Weights of a small mixture-of-experts language model, trained from scratch on English Wikipedia.
Size: 11 layers, width 256, 90.6M parameters.
Experts: 80 experts in each of 10 layers, 128 SwiGLU neurons an expert, 2 picks a token, a shared expert of 128 neurons.
Below are experts of layer 6 (counted from 0) of a mixture-of-experts language model. Rows are named router (the router's row for the expert) and show model dimensions 128-255. Each number is 500 + 50 x the weight over its row's rms, rounded and kept within 0 to 999. Numbers have three digits each.
Before each expert's rows: "comes before" lists some tokens at least twice as common just after its tokens as in all text. This comes from a sample of Wikipedia text that the model never trained on. Tokens count by the router's weight.

# expert 3
comes before: "19", "20", "1", "2", "18", "10"
router:511436503507488537523537471558462430546450497470415520558426477440526510460523578423441542453495480458502605463537519461524463516434459584505535583580588505547464533529609472544429436477456534503468458500458532461424471467439442548523579501522437496557448449528534535455510534375480475436561477499514462590453426543498580527468537513489444537465410461513407552552473491570505468498533

# expert 31
comes before: " of", ",", " and", " in", ".", " for"
router:483430500446496449505467456504513444496435450521552512451518541542527403422579424558557440624481487523420448576490485553573460526532451420456527574505474506369502502464451452476460538603557592485502448542487473551523578490580477529497499531547480540462402581489531539610436432501516565567492534571442471477480478531516492463531491506550425495423548589585532491486442518443515552490414

# expert 61
comes before: ":", "\n", " |", "==\n", " of", " |\n"
router:526407550380450518499583407560551467488473469496447504486382503591503566485506508485516551444420509534490459545526571491466604602515524547495499539571473582539564534556502540484599451533466645511549576528414563470489596496427520483549390434538507584464435450576522513435496514466531504504510423578472537409529515430504575542581460514516522501500475545504505499533563381483445465527590

# expert 20
comes before: " to", " by", " in", " as", " for", " on"
router:527439600461386508543592514543461475599535443366445559408527563498545460433531455450590495443526525519446472456560534618509518484492495510504470535509520482480525500534432485555525460411473398514488511434489525539524573509545515506452564437445519470500451482581440465587502466459489567469590455450433493551589476495509473461456447550523375461472515552525582365464495525473446628485375

# expert 39
comes before: "20", "19", "18", "6", "1", "2"
router:441437479419552541493475439509490557503488554458498548543461561513537532498499595419570512514560517525569487442531488555499427524421422573563469537481550466411538464551584439484471489486477543505429421537470510493447531469461423509507538572556395470456490565399467580539399560547479531480530482526529428492540502514405532599447586500509500514498466508466509489495521439416462441528576

# expert 41
comes before: " the", " that", " a", " to", " his", " an"
router:537525488546446544527583545476407492482422468439489519531528468516542546483514518501442566485443491472517409369580497591451441481459521508563421498488495471470594483531496521588429435434593497525533492495379506485556523504433537543523513477418554477510526473580451507429539534521487461495597434539456557485495475549609488604538586401575440448443406530479587455550480512383526488510490

# expert 64
comes before: " of", ",", " to", " in", ".", " for"
router:459538539484435547513561553435469432463522467524538512469576443589483496500532496458499474520473542561600584482536536529518508547534506508535459535619387577541483537498471547528498481555528488527539491480607438498420503489436486504532558540536483501460463527493566507486522377531456600424499419491463645428458532545551453435401447478532389523424436509561463463583449517534532625530572

# expert 17
comes before: " |", " (", ")", "\n", " |\n", "E"
router:517413410514514550492477492498561465403502503521469557457457570451512397503556454477494463515409386442545551416440516499425449559559616513458504536582501617553627521629497488480550551450551518507534483466531516521427555472549555487587465462533556583452409490479475516492575461552448508428452431539514477490497468588541470532576508420472518540527450516441499510517503408465543473535460

# expert 16
comes before: "-", "|", "==", "===", "The", "In"
router:419544429430473516523407477452500441508462559526541495428571429553494571468445539482533464426442596444450508440514561433454525434408420546568613494469415430583446508551541466505529457452585536571422460442510509502506429452552466585551453569472523582436436593491452497428538507520501432551507452443456473500478539488545493446564457451539507480511490529548558489522508475521592466506435

# expert 68
comes before: " of", ",", " in", "\n", " (", "."
router:508464565491525552428528493499468510441462452485595523527593475563508585596411456547570425616478485424478538523434547514458467526529507469400486521572559507552578532535510389459504523550513584454375551518462512503513495529411494479544423438474607519459523492498542457571564438446496428398517504406472486412579532492505568545579518520534513593466513466465470428600534415581540559449480

# expert 67
comes before: " ", " |", "0", " |\n", "1", "2"
router:408483444484495531514438518498572534432450517515571462450520496544434425486554510517490478477415467534495522405518548452463476552548494573539423519547506467406540500477365453494463513554543568556475457529512490535538506448558605490563479471466495521460454464531408440519534422506590489529532456504573470432465457560457467586585536428490524516468514573421506470571589466457523394589489

# expert 55
comes before: " |", "1", "0", "2", "3", " |\n"
router:497540448418483461508501442455412465550478554535440612438468516523480537541507606422433453550420471485531495474553562514504491476508499504535441496514547583416558451445504483466533453467517548503479538470441563498402532429456514516550507575513367586580429521529420460465514527553544488447461525478468415511598466497420480464466562435570473499523468474438522551483397397510418411502454

# expert 79
comes before: ":", "=", "-", "==", "|", "′"
router:593534597459548593515526652476513445511546506483411577433493497490589640578525559489485490478516476492516516490533484428543509561545376529479585542494505490578420588577565485416501451419475454508450474546487523479466547566432517563515479496473584478443536503513499450526544492528512466457455508487515435615461448501455557539560449502493537595427468472479429459535531486580440562516552

# expert 45
comes before: " to", " is", " was", " are", " were", " in"
router:546444475491464554481489577483534417544451563453445527542584565574463539527449538411361582448419556565516394431403451507555428594453479547485446441537484605528513470536502589546517440499524550540458539490576588503504566399497509574505531358486503471529542532588434484465608504502463628548528496564581527497464449472517507480526438435545418427481465465493471489570522490515503521487449

# expert 32
comes before: " the", " a", " his", " an", " he", " this"
router:452510554543459499542558644390500537490516533482560576585465439492544486510436489476469432466521549543559452443533495506488484422530521476514466392564479426545514535525470557546403469567395475504502530510472471480452460506483440573438537477410554433523461548528564551395451492564452468514514456501524555426567539435493477484435560522477433490535551506561575411519479549489524581434565

# expert 24
comes before: "\n", ":", "\n\n", " team", ";", " |\n"
router:476485589526536484537582422506460561530558466513509454427420461464539528466536528523465633508466597439413557549530450489484534449577477424417511569606462528480541495522511541442530400504450505540517511520423499408478483473504540537554552465529536518416536527467525444498502456551590465474511483488475472460430436499498536456538513513568499469446551560579444488557477472500519492551443

# expert 8
comes before: " was", " is", " had", " has", " also", " would"
router:447465417467511423563590551466550540531467497490581390517500512580448433470402479391486562526551508466401432507433460461491474425447464501545544573487512547490538518412455545464537550574561587532432552415591468546471405539491404481556512485610528495492467437545494542468552447523534538502442474484523402575414474518510432464571484524456440409550455481532537519471507464567528461539469

# expert 62
comes before: " the", " a", " his", " their", " be", " an"
router:504443530540537517490513525452440492481533540384587523503472482410603455481546499501448557497488498466478495518400479574478536427467543455553470431517486411537477563463435508475505538491422479517465483545522414518402423445545534558495495449490466550517521473517438476488514572432579508586520548473512576437502415431515455442483576485458452467506434512579554443527464499490516480455517